Weights of a small mixture-of-experts language model, trained from scratch on English Wikipedia.
Size: 13 layers, vocabulary 16384, 178M parameters.
Experts: 416 SwiGLU neurons an expert, a softmax router.
Training: a variant of Adam for the experts, 851M tokens, 3248 steps.
Below are experts of layer 9 (counted from 0) of a mixture-of-experts language model. Rows are named gate (a neuron's input weights, with its number), up (a neuron's input weights, with its number) and show model dimensions 0-255. Each number is 500 + 40 x the weight over its row's rms, rounded and kept within 0 to 999. Numbers have three digits each.
Before each expert's rows: a language model's description of what the expert responds to. This comes from a sample of Wikipedia text that the model never trained on.

# expert 18
Sports score table cells. Pipes and digits inside basketball and other game-result tables, such as W 81-65, "21 – Jimerson |", and coordinate seconds.
gate3:488540517488544532474488582473487434486513521501508514510431546587513428575519517543497458516467420507535552424502425461541521440494505460498514485455503519515511558541528479568535526455568458547512493488477519529504494445424505517517490510460593523523492491523479472419463472489471473484447471510483461400442522420522513521485458463566545504567485478427494508510538461570568528611508539541523484510532518511514502571484518488492489473431511576536490520521580447479532516406447515477593583508445546518514414497521523430459494566498486533512470498522567481549536466484515506523493453479520541521443487517488428452506460512546527533455526479447460486526509526454448509431548506525520526537560434466416490564495471476514466489595519548523509461517517490460487529485505562
up3:486518474428534445532477498422457533516544551515476521448577545456588509547568549475495462485526525455459533604512518479451508525452510523528587508533554464438494559505535472578518457543461559535526460492488506529507507562457486493489486476489551521475429529493543536512468568512464517383489545553522551519469420492493399571505476414495439458446484442557536474565459473514471470433453439520594478486440469549526510463528559499490446504528501484459531557484557473468430431484479490475490501503440530487538503447548490523473423483526452497482493504474569465424508520519487476514502523483548532480499493500521473529515523493475505594487500456506525525455465510468492532504572473426512532481462505464547500454531522484502428556521488542458617547490484498506470527495551528
gate4:479532540509517536492593509501434470497456494458514533512449502581473541488496470490442469462512528528544521474482490502504567423498549563513488489522539523425499526561552529492470502511516574492478509522556517539526511481438475522537552550462509527487480436454560543433526556585554454495503524478510546551517462502490485502550400527501478461520422531449463482526575507493517503567465513463495419601478489514581506495499481527475528517488464526553510487498518476534531535453506506484427632556516554403493472480494532513474515460457486510539509506481488517524496505505553456493480527534575519407495528544551523483550493515419532538539509550533597567478500526474441443510457487466514450505587433456445494533593468478514407578517499507546501507525529481521527423446512525
up4:541513472491512479576484466410432571457571489494468531537460517505470428547464459475573461459559492519503489557468562508542536544492448595508552521486468479465434564548470465522506523395447583485497478457508494554473494464539544515545473480499455571487437542534488505464460526493479499474504493498485460532496518466466498538507526528473561490501545479492473507512569462586492538491522532440469524544448487492500544516498515485447519439490459544443479547528499535449500529525494458495479494453505466469476472425445556459414537524524483468479494459523548520485546555505526453535473517493539590482455581566471385549461528504483403550550512490518491555524511544470525426429480575449499535535499457495492579537477420419515483528524518433547460512476500475450455485505466537
gate5:519460526403526546529507451554511448572453433475530539508471463377518511472501555516503449457478463486547521530509539514447546510562453522475520548543497482552537483521473444506529455487557556543534575533485486483529512510435497495451459553460561484520523539514514470535450513564449499473528499504542563505483520543560537469501478527595563509515424530498531514500508561488540537535569499435508510449468524497486466528506458511499565560536493475516468468429466484479468450548556533540525443497555548493478502489518481504526517482455448362511518565475509450490486481540491432503513530488566508475519484543595475517569557538450487511424501529474476499544477509483498441492477548446465452463590451516516433529458477509562412478484533522495526502489418554501576467567564485
up5:511412529478513493561451482459551468541531485513499525511532462504493464543463580510512444583473520518498502491558441496518479512524415455471464482479506535471481491571450482570531508529459460520520467557529567481507463540512505506510456503502395481482562529507470482475527525546451594509531564518557494461512529505509518445503459522472535466467479559458534444524450548537548486516540575527565483436523477486503499506492585487488470499501503546472541490470505547559467494493481552508483460475487515517575578527564453443496558516511499512555504622494446476505463527500541542530550461572440555578528479537442508457489461513499455372474499445539474504488482572508528517532576551582478511476525498541535538449491504514592483615443536505437525500525497435523455516516444493
gate6:534505554525466498493461538491521507476475513523482499481544436477505530530549459508469587575570480542568506446576592524517417410491528521474454479491540519455487404489478512490480496496471535567520474395498510474473562521466465478473552555454514483524510477482466412552521545532478475569523416526504488490557484468515455461569480525505552477558519587493519496474540450536449509486551470565459491456491603608505491490510492518521412448539535501539452491444485485612470546427512519484532535477544465486583502471528501498525556467478511483582486550428450512470455489513519495501543543449441493471515562508418521439469535499542476516505525488560498482499475513430536573468495458545475539451445486467535526484525495528540555492528475488527500532499535470524538451538546505
up6:483600431460451449518433531532455539480431446490507478492537445499491521442490490494417493589449589489489495482545510430552483467549559427563512455533462500585492527504530456539482463450433469486456509442481528530461430566469498457513533563495459504495491557520540412522449519449522503530522507507538458530478505508502554494496495446484459515582444512484444498525554466573471521513529492425439488429520532427427452557503511498448565519489524500489552527458536464477485545492499461522533473497505557474477500442535529528449509522568547534464478498467546526593553498479483585521512466499484469463506538497515481510504459471520499460520472492543497417524552516456532476454506492448475497411507452524454542495436562494517531446591531439498440518550521452480455531476558466
gate7:407494513524459539554527527531532501565486521521493504563550493478456493529486493569413474558498543571536496494498485491450541482524481518463508658524577482445534458442604511498459512526503479544525531443531416523568481472521476506512414494540477536539438582449567454495467483527509488469436507584547521547536466524522474487464528550504509461441451482493472449460501488512531516524528490461480533498500493472479561500507465511565603514467496551504503452449435519516529538480489499477505468510596501518481523486477493485476464450416453485460482501484467529525475507584573483547592513480432502511515477506427545449476516488524467507524486568457552495463514524517498451511493482466574463462578444517481531494500528493468434493458564507535513501460455591548515446464426537
up7:515492574502475599506500539472473471503476504548482551449474500485448462494456471509567444490460485563454513487478547497454509459534529567510508463525512531564519516494512454575479574452494504489568616517499594497468573523476482520560458493435504551457541501491450428553515514421517539527520462505482501528569490492482503506548471525443494485516405446569498512533492538500554513516389514601534538493551467567512586512479529496479430476546426506495519516503547570505547516485530487469505502532471544534528523547478498505425480551532479422421494519434506553519481492533459448484524528547547503515487543523426482479445477501473423541541516469478506520521466499534448559475544502497503519559510494515555482445495477533491486565598472397486467584518545496560510494487539491
gate8:433473485461457521557540443447525509430448528500500567538457499538492577568499409547556452537444566490449484485440600468538575508545486529488545499511524492511457453466505518541498492588537566503421494449517511465561520497521543579516555492510474540479527489512495553468522584477480530522522484485527542535491472557463521482499505551508523502529530496539501464404497523483437454539500514499409445541521530491494480471488512529545450463512497487438462466508548513518553504508510510481535501439507524470487527518443491450511516478465466465437481460652484583562517470464520512492550494499427516521434563546504567487499502507531444553548464490515473452510559477506473529519493524527497529517597533502457487487579554505485471469399516528491459505525478589507551467466406522
up8:587434446519503483458548523479472483512369446470538437507478554459522516480472466557519652532478547513486496521449557449473505559504484455536454475479525457494514511538461432605456500530514491456500523446471485551445452531535479479480534513519463454465478413450553522484479515525519508502519521501461515577496447486395494519519537464597563556508473492463524464466476450451457479458454554503454531506558504543550479531556532512505507502497500502507506483546482535447447546506510547524534485533468440508512432477503459519406511513513515440518486465537483441559492534493556501508500546489462520441507505501508488503463505491509552504458552554463444537494448473465553532514577424500474495509469483546532462537522403507553587536507563496540494515424482446427531530544486462
gate9:537504514521471461491459488559490493507464507487503530500429502454573470476533481508491460520512530515504433490498483517505425473514508514439485574536456522494598456489499541496526526547509509532499404552531525557622436520415492565484572496543490527404515504519454574496405557575515492460489486504532470504461466548557463514489493503483540455494402515443508601453516540503435566447553487396444460530508516507468574477544491511464451540506455466536547536560465545470475527533454425488599528509524453507444498561535451477573506498484532415512500465425523584539473541401549485503515526518539503536544534544536479548516524512494516509521529511468506550545493476537518520561527498466527499487534536537480526519475444504428505489492507543484521519468491556509536471492448501
up9:429448495510422398496504507494502483495429438393533446488499466444495511522492544499464495483532490539476495436452427445503535442480496515448506474512516487512516541488522528491461493570501579505584487531455511543566498488501542506550525506475505545505525543493483544558510524585466451492542531446433467510447419477504569534537571533561517511462459539453497507513534445476539470534408467455560569480580536523519492476454613515460550505578484555552472507569519478543504488542536518529487559528528468513525549486448392539507491544485411497488484495452487492528504506491470518494468547415510538555485552495512463479488528537537528474517530551485576512467505493501533490503474465509492487593472522510482416450429523478515590524505502465534453494501460437562443499544543491
gate10:401541542474511510523485532559494446531458510507538573467463476483449614462526491546472490479595513442549473496533504556504546485429484519468535502500449511541537456571517539592466501482500522467494516487451549512604465419470495513494518523473506549501439503476464543475496510506476510565467433465457478520461523493545555521480421456480430495500534553470488479506467479408441506598546489577550462495517473504551460554471498527585507428525462459533430498478521514492548493477588502503454491522527519512472464455448509479510612545510554475511428535445508523460524515545480545488548477534474488492362476462436555509451538447487502483515507498515422470471533470522554523512515540441540520515532443460477455482531500539455560495479460467496539468491496534485533483457488545
up10:499477534437445527535474488499539453548463535440514509448520512443546544510530497512434494521569473509572454540496501514439551424394403486463461492490438564518526441544461501578490491506505477500503554498512479513548473483449451518524492523434466466515501517494483431528549538545485483502460471374456527538477480460538531497514460466551497492528503519473513472508441439431421493557531463476563502462462420594465519568495515501486499494523541474469455464448475456490503548457520499424475484546575528496500514443488531504499513465532513496576512508540548469445477547516493478539565568543441439469414554472459535515478535507514459436492480536519508498543578484489560477452514472466481520474518471531510523466460442528450460456455527423564549456465542514481521479385455459
gate11:474486455469445496561509502509501472485549470533492555480467509534521470538500565584526527515496430486494529528540509512501492454539605528562505498545516502474522492455486503552518559568484520512435533480538508443536492409470549448441528448530493407464502479498442410511489472484461407538453530412469512517482496485473515496406501516496554487558517474482459496483454519542507416524527597528466491527493426461433545491473459506477545480455522482554495535443528507522422535481571523496529455477446440472487518593562458481485568511520460567439449472489525486476511422521467553496496470493528531505527536511491479484427524474490590441408485511534431507490444576437476462500548471472512567436468510511474477492494543561504494503466555513597512503540489511513486565553477460
up11:473554472505513416485503530415551526439503531505510523561499531470561480507469533488548503552417519452513512523511601501496527530476547529471541554552483403468515511496506470480481447536446489507448572471527505428519461507535518492503517456544475503485499423464519485524497522493462503516486459474446480556595460541482522492473417488427572478487557486504556543415520532559548533559516505541515470556524443419474613481514640495485447524429467479494456505499526500423473479487547454510492539481488498557432467516464507465450455529456541442528539536547509511453500479488506507572518468462460522486426489536449537462537451483492507469506490477461441567470506523506463472529503506427549507543527593426530490536501499467529485511452499480550496505494522428481475408438480463
gate12:477521527516506499467446422453507527552500554475465480461514489456504472504472542515485504530491503581594424494442496504526503569475536476483518418553478515449497494512427533576473520453549411490532512528478523466602540502435558537488560508519467472550493500551518496510437521542441444471491534417479448508499484486486511510467573528510480502563549460529454516487514475435466562539474528541442527474548516500462496490475483528507530442493455538473463531456532508572453477500554581460508589500458567483441429512513520499561518469500522481438546543467468427571499467505480571452475456483514458498446497480484512518519483561481495479446511552498538415498467480506492623481477495487512508480491537518482452515464590478454561444462505469486523444472477548524589582562590497
up12:541484464587516484497523433524522483522466560594528523612440470474463480434530501496566512543472457566490581502460513514525574482422521560533395456485541484449536475542469484511534519537517503518533499476499508452544506454530513551503520438512464516462515534425511529536542463439523505524449525500476441544456503487565491533504512501424458421569509576434536507530472510531515487510517507525406561478436487538566516493438455496513480516501476523535455538488538526565608510527518499494457424481499503442476493521533555548451467493423541580535531463520542539480541565499448581477503475510508555505496528474491560462561475425449445483448446498528549520547523542578493502487481447507554517468515507474450530503483517487568493459483469478555478510516423458532489528511455488
gate13:524465517480524494546511450457537470500431512439529565445504487530449572480517472443457465515478567480427484465549489496550530453499516484528507495555449460519498412448484512488487558477525521519495509566576463466531551549480452574504474558469491547487520446465483519447495462472497494426468515521521493486455455502452554460511590533522545500473528495481496533477534507376541519456555504471423512486463493463497555440546481508480550423529495466471532484538509622513542574462527502499526514573539513495524507519514476443481529524502482474504527495618481503570544485460427428486555507509490571571437503492522488397518477506549460422509540535549493565485524473518512523465467489581502500477473431492422495455481534548482510587476521550454512469534487501487429541444543529
up13:470428484460588486472513468520552507543457460565540499466470500489519474537483430517459482500513491541394502456543489511548556457520497533563506479473522495473486476562502511500506407442469547486448521516558503507506478466491437552498500439466547443484474493460536549477452494501456495480522522547528516464457499475495504536514496480511454449450528490464526515505468396489521487528559567473506399564475539452552630524513492491469458501457575449507566479481454514513473513486530536506573539560494597516480505495536488474560471484516426458529550510572419573538489526485439518475548484536431546523543539437528429515563491505478483497523543508520518485456532382463421547469492461553522533493569491441442523551496477431497513495425496513455488534515487473448461497552446474
gate14:454496497505495469450567441468475506521456444513438489446445468500567518470493530518522469461438511474460591544417527491461490524477560581539423454487500538519474520565509502565515492520462485449491491443448600516546488554498553524482511464502496461523523509493504542494475507492530439498458517505545421507465494541485527479530502550526461515488554455516537387447546416527539591509569480448530495556505519489564461469531468524544509483463492487523546534471539380478468504456513489562441554466476461484477359507529513501455486464479430532475460509469543497459462515478521547551500462513497501448538451463471501453578466506463487548498462448469480472539541550520479376434539546470496509463522508459454524472492499546558425489469485481573493477476465513467527519516471436
up14:528502521441489615523514510397531495548518525441545443525524477512490545475526549501548500544437467517449492451493496464465490506517480487431563469519530437504488486471518502499506484526538460439489450539507536540459570487438397521502483479523513511573500558516567496506490560611439493529453495458440523540452436483571564538530561568496481507532507489472488579460486479479549509529545450527466516490497543538432452498501529510522530545514500465547481472517451525542526442466424529412540574445497478529460401513432470570509470520485501482562500504457450428510461541511468432499478540566507457565530453505478458594551531503519525577496536446541493470499473481450479544485503522498508619535448444422544525511526522505487522479504509464502526468517519430493474511506511512
gate15:447546549536540480537431498530553462455487445494517549497507469438514527494487503476511501521467541513498513508450521520477503483546571491484483589585513470499523551532488515454480506485497517512511522516470445501512428494507453528509448540486546602575522499490589448499487555584476499549511541416519411484457464502539475467476575505516520574513437523526460475424502455461496507515507562449545582488504551518434464521516524513444460461523446469547402533459475535537609491497445446479459538507566480458572423436452435498509518454477469497500467557420455474485524521504508478505507491480539516505527457468566505581417492505495554471497531606482531537507446517493496467459508547527408535543543464510483546503466560509565434491508527466519540517449471520481543541545489514
up15:593571456498516501503476525540481495477517471440510534439482567563503554505472545492478500491476520525504523466474546525522517537513495468519409477506525517503565509463486507548503501527490466485507517499521460562471526499469527630522508516493556520489541495531447543472485521475515513391472509463466470515499463521560545532491482566584507511430431439585435476496539494511518484517563490561442481449476468541478539456512437480469513485516483558442513491540549465437433456483434564545624544409444425496533444491541465492499479531510472489431542496524551452476517484460490511580437487490532497526520437530569453542623432460495463515520512467515469522510496449586488484441530475482525531554498493480500492470533510569484477492507440547555515486530503455522541489453590549